{"n_experts": 64, "normalize_top_k": true, "norm": "rmsnorm"}
Below are experts of layer 8 (counted from 0) of a mixture-of-experts language model. Rows are named router (the router's row for the expert), up (a neuron's input weights, with its number), down (a neuron's output weights, with its number) and show model dimensions 256-383. Each number is 128 + 24 x the weight over its row's rms, rounded and kept within 0 to 255. Numbers have three digits each.
Before each expert's rows: "gets" lists some tokens that make up at least twice as much of what it gets as of all text. This comes from a sample of Wikipedia text that the model never trained on. Tokens count by the router's weight.

# expert 19
gets: ",", " for", " at", " during", " over", " New"
router:121127123144125101070125118130103138126170145146132151121108167117123116137160125107123125084090162169130140081111119101153169106133170157122121119152115076174133092158084116136111075128132180116101135150124157121136098179125112143141135105086156090100098182117106103084126129133111166125104096107075120138088137139133059178106122141168167151138108131104111139123099127172087178167144
up0:133093074155168118110116140105104144157126088162122132153126173160059130123168152105184090126104131145124179080099156138136107119148155107144098119159127106095124106137132077143081120098133132104095080120105108136157146119107156087130146130133144123106134141137096087083142130137117139102117142095135117102149083145120123151137075150133139139141142129144114124127087131141108146133136
down0:130139107089130137158134119128102119130097148085149133169125160112180119097116132125114120131132079137090087127079085141144145133113083137126129130101129124157135144120143111152097130138129127149193094136111146114119134106192092146112119155126151124081173132103164155114136091161111170132161091182118139156141142082106145093139155115079110162145124108077098121144133103121124111158126
up1:118135136149119133120128164116135144135169153156143122145084088091122136117169109123137124136114136074158120100175134147103142100124120146146072143154126167111156159122168148116143107124116121132136128127138143100133126116103089108163109145115101112162149142175130106124108102158147135131058153105145139129090139140130116088126165081096147108093132125097156138108101114085098131129098
down1:134125161102153154124098123123117180133123063148096150091108137062144113117121112122133139126162184112134131129121115132147142119109125125157135094161096101144126126130131097114142135105137142117160163126174124112135152155099160118121155120131132154084124138171113194173113147109107128084150169113121129142100155111101122131126138186142126108109083144142107125109142131137116132125178
up2:143160172113123132134116122088140131101135110144119147108107114096107173139133130110180134157103155114120116065118102196096140113144144131137167118132153134135100121114158107097125105127108145127117096175155152115082115120115174086134119146157103128067154154153125112176130132093100145122148085103146113087138123147142138132114102106133151102140113137106129120102135132138095124148160
down2:160133115179130122132055121144137116148112160094116115104132106115088117097098098062101182103169144150116130114124115137124120133111149158139141084122114143135112150164155112134132117110141098141125091100151170091079130107127154118133136160094164121144133120098091147100172147128102146131117143121131138109112102130076105096134115158142121159156147143155150142160125119169162127142171
up3:159197140104140095144122117079134137179154105142117106114121172161123150154122116153081166095144120186126116122123121095122113111100136134132096104116118127124077157138128105104121130123169116086138165100110080166113127129207136175109114105135151137153119113124086164128118114138106091127152111133111120106164113127157114151153144135068161142145163127131145132159152122116129120165112
down3:137141133157115113108141147123157110120174071106102123112131131183191154135141154126115176152128146100158107120127117126100125136112127136135154107110082147116139137142144144120129148095202090088093101142101138129121133131176066151137142123128112130110127123134145147143099153173128111130130063144146148158122133136155097149141157167108147111117143123122091112099159110139107138102131
up4:122118133146164097113122110111107133118154095134125105096142106108117101119159132062157145130158103097147123142122115111113117143134143105143158131091103075135108122111168118094195108139149134088071090120130109143102126104073157110142157112127060118087123169125115130120122173115116174093110121130134060135155128167104141135166136112141132098118123120107148123148125089115092130118134
down4:126150082133088112115161079122134104127092111149145120132147111099126101150133156112160169158152122119122124128153131154091157128115102179158108150147130126154133147164146135212143107141114132130144111099160145128125141102108108128122115128109137148143100142174093108120115144145146183152066097128161113111099136154114107154124126143120129144127105104127145135143117078091128156135124
up5:127100117148185149137126120066114106132111097109112120149107111141144101112116120109128133111151073122143130084114111132173127142133126142117146093153127138124105144093136161170113104101109105105117130132135094059128177144140146128144080167097131112085141133131113121095092146116133135135107130122130139160132128113112139147187136143110090138116137174108106148103166101157143142155164
down5:109131123110093105116156127134183130141134100111193128154149148118071142125157121146160094155128147119136127124121135151110146149151125126107163152162145107158064107143144130126086164110105167154109129152109138164114117087077134089123102098146128169168125169113145145103107139082115080114155134138133096126133067109137129140137106096115135098107083116128174143174172107077064142111154
up6:156119118138130139140144097163108153144161161147142114097124112111124154110171124148116172141127104134124096111151105162126161103115127158136092099178089119178115076168097068116158104095154126115122099150149117125088153130103122114128109168182105127148143116159070136130117102140162132133141088113110167112080162096133137164163122096130139141112127152114155158117158146092086140131143
down6:151124143131151151152119088120155085115124115143095154099108104124122122131103122121159142156146131131094126132122121134148120118100091133149122153092151112089154147171178132125093121125158131142147150118126128152164095123117133144120123146129173153157112142114115098118123148130092109112167125129090137119140112154163129098122127147116138128134116127139087137108126083141122139145120
up7:088124153184106158107112163093165061127155131156132151136156116130115123133146121112130100140122142169171126121118168080149106112119114137138191165140100174150136099161128126106140081145110158117073098181125134065122149128151120149145167101113138129122116153152138109108109116122121165099129101157124146113100158144141111119126100150145156152137122170120157129129114182158100131156135
down7:146150167128169117114165148151112169131122121108168150144139127132111128135103125147132127129100126115122146142148145107125117118152124120141134135172117126132121130158165111105113123117144136126137121126096129118137095114112137113107131116174132183108138147141124132150143113162097103086080134108155119146117111104101149134122142129146130108158103116170146154121121113166142168152169
up8:158152142166112128162162143182141119112109113127127202139114109116114124128158160151128154156129130105113092103086095150120138143117140109145155157125111135156084146163141084124088104126127164117142150114130113155096126136132124138117148137127143077105161087136160135110155160118108137150094151162177138102130157137078102124126117049147138113132111107120136135136094105120111132073123
down8:138088171143118098106126106115087119118142125166175118121125118065124145113144111129144107104133134128177158127156151120123145140141115177113168131152124127086090100146124095107153155074124153128137115092121105104135152141125146100129086111167129115092141082124150143104120176122175153135110155145195084134119122160124127138124146131137157123117114105158135119096100142125139129170116
up9:133098127129102131131168144096105096145100133146116135141142138109167126090115133128125112079122133128105109131138171093138133157089110117104113121159075148135135123138120110133118143145121142177119104107132137128178086125152103115113116138116144118115117144088168126144119125137112103152143134109080162141113145148122107147108157152128131187159123093149112135172115130123134157134131
down9:108144077147106103146161163159115133104163122103152150158066125127145118078143160132102143114123143118138119130126163086138115125146112163133134185118140133165129112134152119127148088125125116082154119136145122116141110148122128127134144073125103140092151135154126132123128133135128105118114146139119109127108124126107083137141106117161106120128175135094102132085180107160162145156123
up10:125141149095085136106105139115121102143093122153139137147168123107174104115178160141151132114148075161114149144131118167155146151127157071133116135135082098109122146152109116128154111130159120122108147101131127098122133107138145125137133144139125150113130120114114146139110146157125155150114127099124127148164089121133155152139114141099143142106150174139120163127127141126127102083130
down10:099120134117134118109131160116142124146128113074119123185076180144065133108116099112103106163133108146194141119079109129102154182137118157126101139118130154151130144087096140092122098161092131130111086091136172150133125096120139137072083105143143131154126143132149130132113129104116092152120157193104111146118144135115147130117125171072112147123125107143116156149144107141127161114086
up11:103105178161157102127120137143166107130140091131129126169126124071178123110155135115108113141139145126102128147130138145144188119107118094148099119130132126126157117096174124148126160089142128129116103161155072106117106132123098199162112128109152189141134142108146107109099160115159121110134132134091113138136123127145098097146170127153105137183139125134138105145153072111174151123133
down11:134118123128109151093138086140173125128160142136149111125178121127110110170143127115063154148123155115133142150119177151127127144122149114126155155145163160127084131133143107096122119152089130136177130117164101111120157202081179098089138132157132099111132152131133110119153119126152138142111122143129131171169123082104141102132104113170092102099155109111156079122117183120108121151163
up12:133122118093078144121123185133131109124135135143120110106107157144108119124137156118131126107165149168100088153131127098110120126147137129153113096148158138117122055161125137109143117134152150109128121111116127131108099149129150112168123089127124176128099163134121112117121118139169098154106127103166096107119121143151122155117135113112145140133115124103118092142117106130108126160115
down12:097154153096082173142148117092148145130144103126172128152133098174142171125118124157129145097093134098085131111113153127147164174125163150097105129105154122192113125080130156099157121120142131132091113101169122138123116127176128109125110154146139091152080133151142109130091146118090113162144106108148152094129108117158135137139162123151107127071141145126154099098152165119073141157174
up13:137114139149170120111137136153127123196102117153131140123167163108094160143170100097140146108087137159143186110103107112126104109119118140123102144127102112146118138122122067189151142126110126152137120143125178114124110148156147154136150128130097116124165134117146144131131153126089123168135151126126127130154125117073127153115138110116092066123138103105118121165129097114134136131131
down13:140149126112141144118123134127115143144180119131165107184122128129145143151159155163130117141139130126141085130089113181125091084089118143131120096149124096143099111155096144112108175137138137130142124119126127127093161164130104104132150161114094139115089155144166115126141145138122158098173150159146122158130157147116149119159156110116113126121109151138116117081121174136132095131124
up14:137099120137129175129098146176125135138165136132124125095098161113089187137125116125130112105117154165133123085100106105146159122092181107136142086112099173122132097109114113174123166105174097159088084176156158110143123140082127151129176156097129094123140142129123122178126131138138131087115101117153140139135129133137135119102099095133142142151104149148116162117124143152089131116079
down14:191154133131146110092092154104121117118114189133116098098129148138169099163113136127147124070129140133112136092132098106134116165166145110104139140130166171158127125092137141105063125143132134081125142086154116093146125126156100111130154172111117104129130131122162092083139142157118170093127120140105154126134105162086118116151109086133119094143129138131145110143136145111155184172124
up15:151121116163100151117106201111131131127119121093143123121120146138139147119115108145134098110138135102116132138121115122128110115166139118123108150117102133133099138152151125170121127163097090116088123100117110152119150176145146127127167111104085157123125109154148137151042088171164119060112104103074137143170127128179121115128153124148120148152118115139141117098094117116110145124126
down15:118168131101167137138154132111127178142139095128130142129158080145099084123146132119143124141092086136119097128114176115148110146158121165147094154093149141116102102095119103123156180128147143110135131156153104135160099156145131118108153169119166140169091110139129096118157143127159126149152144176121174130106180163148166139145188146130124139115156136116116067136154118112075114142112
up16:129141120089091112108137116138151092134106149127129116131133102108129109175114128120148121144125114144133104127104115174074152140133169132136139137082133108179159125141162088099095083142121111147140097148103170144161144127138122135145122148137135120149143138096130160150126094084143130147134136110119120105135187157109123126131112124107122165098136112124105151124168151160098111137093
down16:099170141110097167152110118162158100117152102112131139123129110131107087113135145120124115154152085098051134171103127145147105111132115084127094132102092099049137150172123118106135158140101132111117112118150083095125115139102161114159126091142119133138150085154131109110121126112113121154131108134122099119137148162176147121083147156109095140133116128128124156166120106120126135077129
up17:147108143151158147164155148144108123132131130122111131121076154131145102139155115151115168126102116168155121159120119122151117094142142140166105080139096160134151119136069114140117131123121163142158167108145092134145141100126105160132200119096171102100188149118134122148161132142122155137084115137120164124104158071110107112154141110109139131111172124102167132130151127141101142134167
down17:154089102109085126117151126099107142132155085159094131068123108142111125151113095122104130082129096119086119149119095104137121106098120102109092145111167149151100128151137165165128145136200077141128115125102165135166106148106122115149105103106136166144118050133119074112103139168122104106154085074097103143094089136152140124096167139171149148095123134121136137101090144122135138158085
up18:103124097153108117137137093136142148123132128104165116135134131156088114158105167111113144134143119192164101085112175123138095116136109132103121145082094177119123070100100125156105128123116147121101125112073160115150129159150102133127157100115132175123164160163136152068090165153129114165085160144096134139138130121109157141091107106133173127118114131105079166093118151122119103161138
down18:113166159111174152110158141127118130132054111141098125084127128139140175128111123128133105133159149080133136181116130171171129124130118102121156127150167135145148094140098127091166129111115106116184109141110092093142139129116127159118138165136145116149149126177106107151142142116130092147148117102134145103109114142093107136087105161121126170149136153116122080131109116130139129149154
up19:117091070113098114133145124096111133162144107108133137096135122148123112105147152075121136053097109162154130116130103109144106102137161171150163141155120130107136122106079093141134114141121138135125120154118131155166134140125097115120156132112120125138139127112090068107145114144144135127106113145122107173144186106126203134103115165139127149121138169108136179107140111130094157137171
down19:097181155142119099106116119116178076128110153122095147122112133163110092104136145171163129086134129098092123088138121132113107103120085125149108131139143125100139102120182167131132155126114140158187123114139153162156112131130136120104105132103134180089166117099143147121107077082143096154149147151109135157118101130138134108129134142107135097128118116127154138123148124120158130136111
up20:167084125134150091105110109128128149129165153129122117142130112163157139129146135105118125106125139125138182106143133126149124100101184120115118138128129111135093102126128103103173082095102136162150119125105199135112071141147075108081169095125138073140134118142060126114137119108105156095129141155136103161111119118149097099116094159129121139130133129058131132120168115138113117174121
down20:107139146121131169154119140118116096099081145146088095120154150110112115164109156115129130178137145126101096138137110167127099152112112122125111076132156133162117164138121132143149144127164144091146131130158127137099132137079158099143141160157087094132120145095132127133137132121126141136155116133113127119131163154149137119145077100096155124123120124154124164112094150135151142098125
up21:083091069114124115108152105119122153172098169133147128174077108117112102151154134087157122101114123131120089175114103105167131121143121169128118135148126102117103141122148092120157123135132142128130115133159136137154137148106116161095116153130120111125149120156122137103123116153148104140077173104098101098151131116135130173085150116106142125104105163124124099116121092158149191145131
down21:137085103136100117167129122121140150115138136107094106109141126118134102136157102099117152146131136122117152141098127106151127112119162133134095102150171148133152124142145127116119153122149131082111121137109099118181134148129145143115151132105116135121113150092095100103142106128139130134130136114129108125156107067119094140150165152084132134124142156064105155150142141144156134128090
up22:107096147131125178085108097156149152125123108157145159158115096177122141099145125133154143150097106109147151141142141126141102118119162162130142153148146110154115074134070132154125116102127131129130128164138162135129149133123123116147120144063159124108110142169123116112116114142147112120118085120163143096118137108121145140116101126184128129146103144098131108104148120149066125159141
down22:138114139104154141113114150148100158121133135120125131148140147148100160141144107117082128134131063121112078115111149130086191156119132110150112137155073147151108130107161155116124101166130185101130165106133135165105135142112169133128124113156136140131115144095124120094108112126120158151154150157147124116107163137130100109091154133092144157140147105138162144113150144139134133116132
up23:154136170103135120102119111123091124136122117118142125134100142121109164160093152145135149148133121129102152089121136158159147114097099132174147076109141123137151116124118078137074129098092151205124111111121138138167109163154113132128141172121144156164153153165123106148103142134090092077128113115092113134137125164087155136153136118103146143095107134105126081124143118174138133111147
down23:124155110091118128145117138126117115134164131153133127113101136164081127138144160184146104153091106140130123112099087143116142165163159130153111143134102147113110131152117170084145170143130144136147163095132119103104090101141131124123160093180116131121101156109150154104111096109153129128117116119128106117094124121132095118136200124128131122122138142114092137133113122172143110122106
up24:111139148143118136141130136103128145128123146121124132114108143138104177179135108115097101082112146155122155141138084132142166145111144160088109122106118126129149084140164107118158189103171122139138146119101155087135121118165100143161117169100144099068125124114115137104114143127116125105147069093162149106091123120103126089119099107124105102133115179146160141170133109103095132173145
down24:111132138112171134148061140136115127159130122147097141173109135099145154126171111130113142155148145118138134117100081086124115133123146112131147148138124123123117145083123151136103107119103151154150109175135098087125152108161138131113094157120121129150142148162109113134137153133122100117100093138105207136143133157078137133172151142150159066122129150116102115093162106130109149130103
up25:085092082132161097119097126118125122150143118103227116126123127104092118142116111122134116146122096126116150111078118171146132125111131101150117111126155122127123139135086120087111176123135161165110131129129104087094113144083111142115124084075137121142166143109141124206129092164106074101136089174146119135127161164084132138124117125094084116096124082076123124117104111147142128113136
down25:124139127101116135113141097163162125108119119085140134128100128131165144116138146130108105155107128140125130104121129120104132102138119133093140137125119138131127172118072146157162130120100132076117166118094154142099126156116123145114137133109149155150089113134149126172123112105148135120130097143138117124152098144153123160131145102163110144189144134153152130084122145110137163156145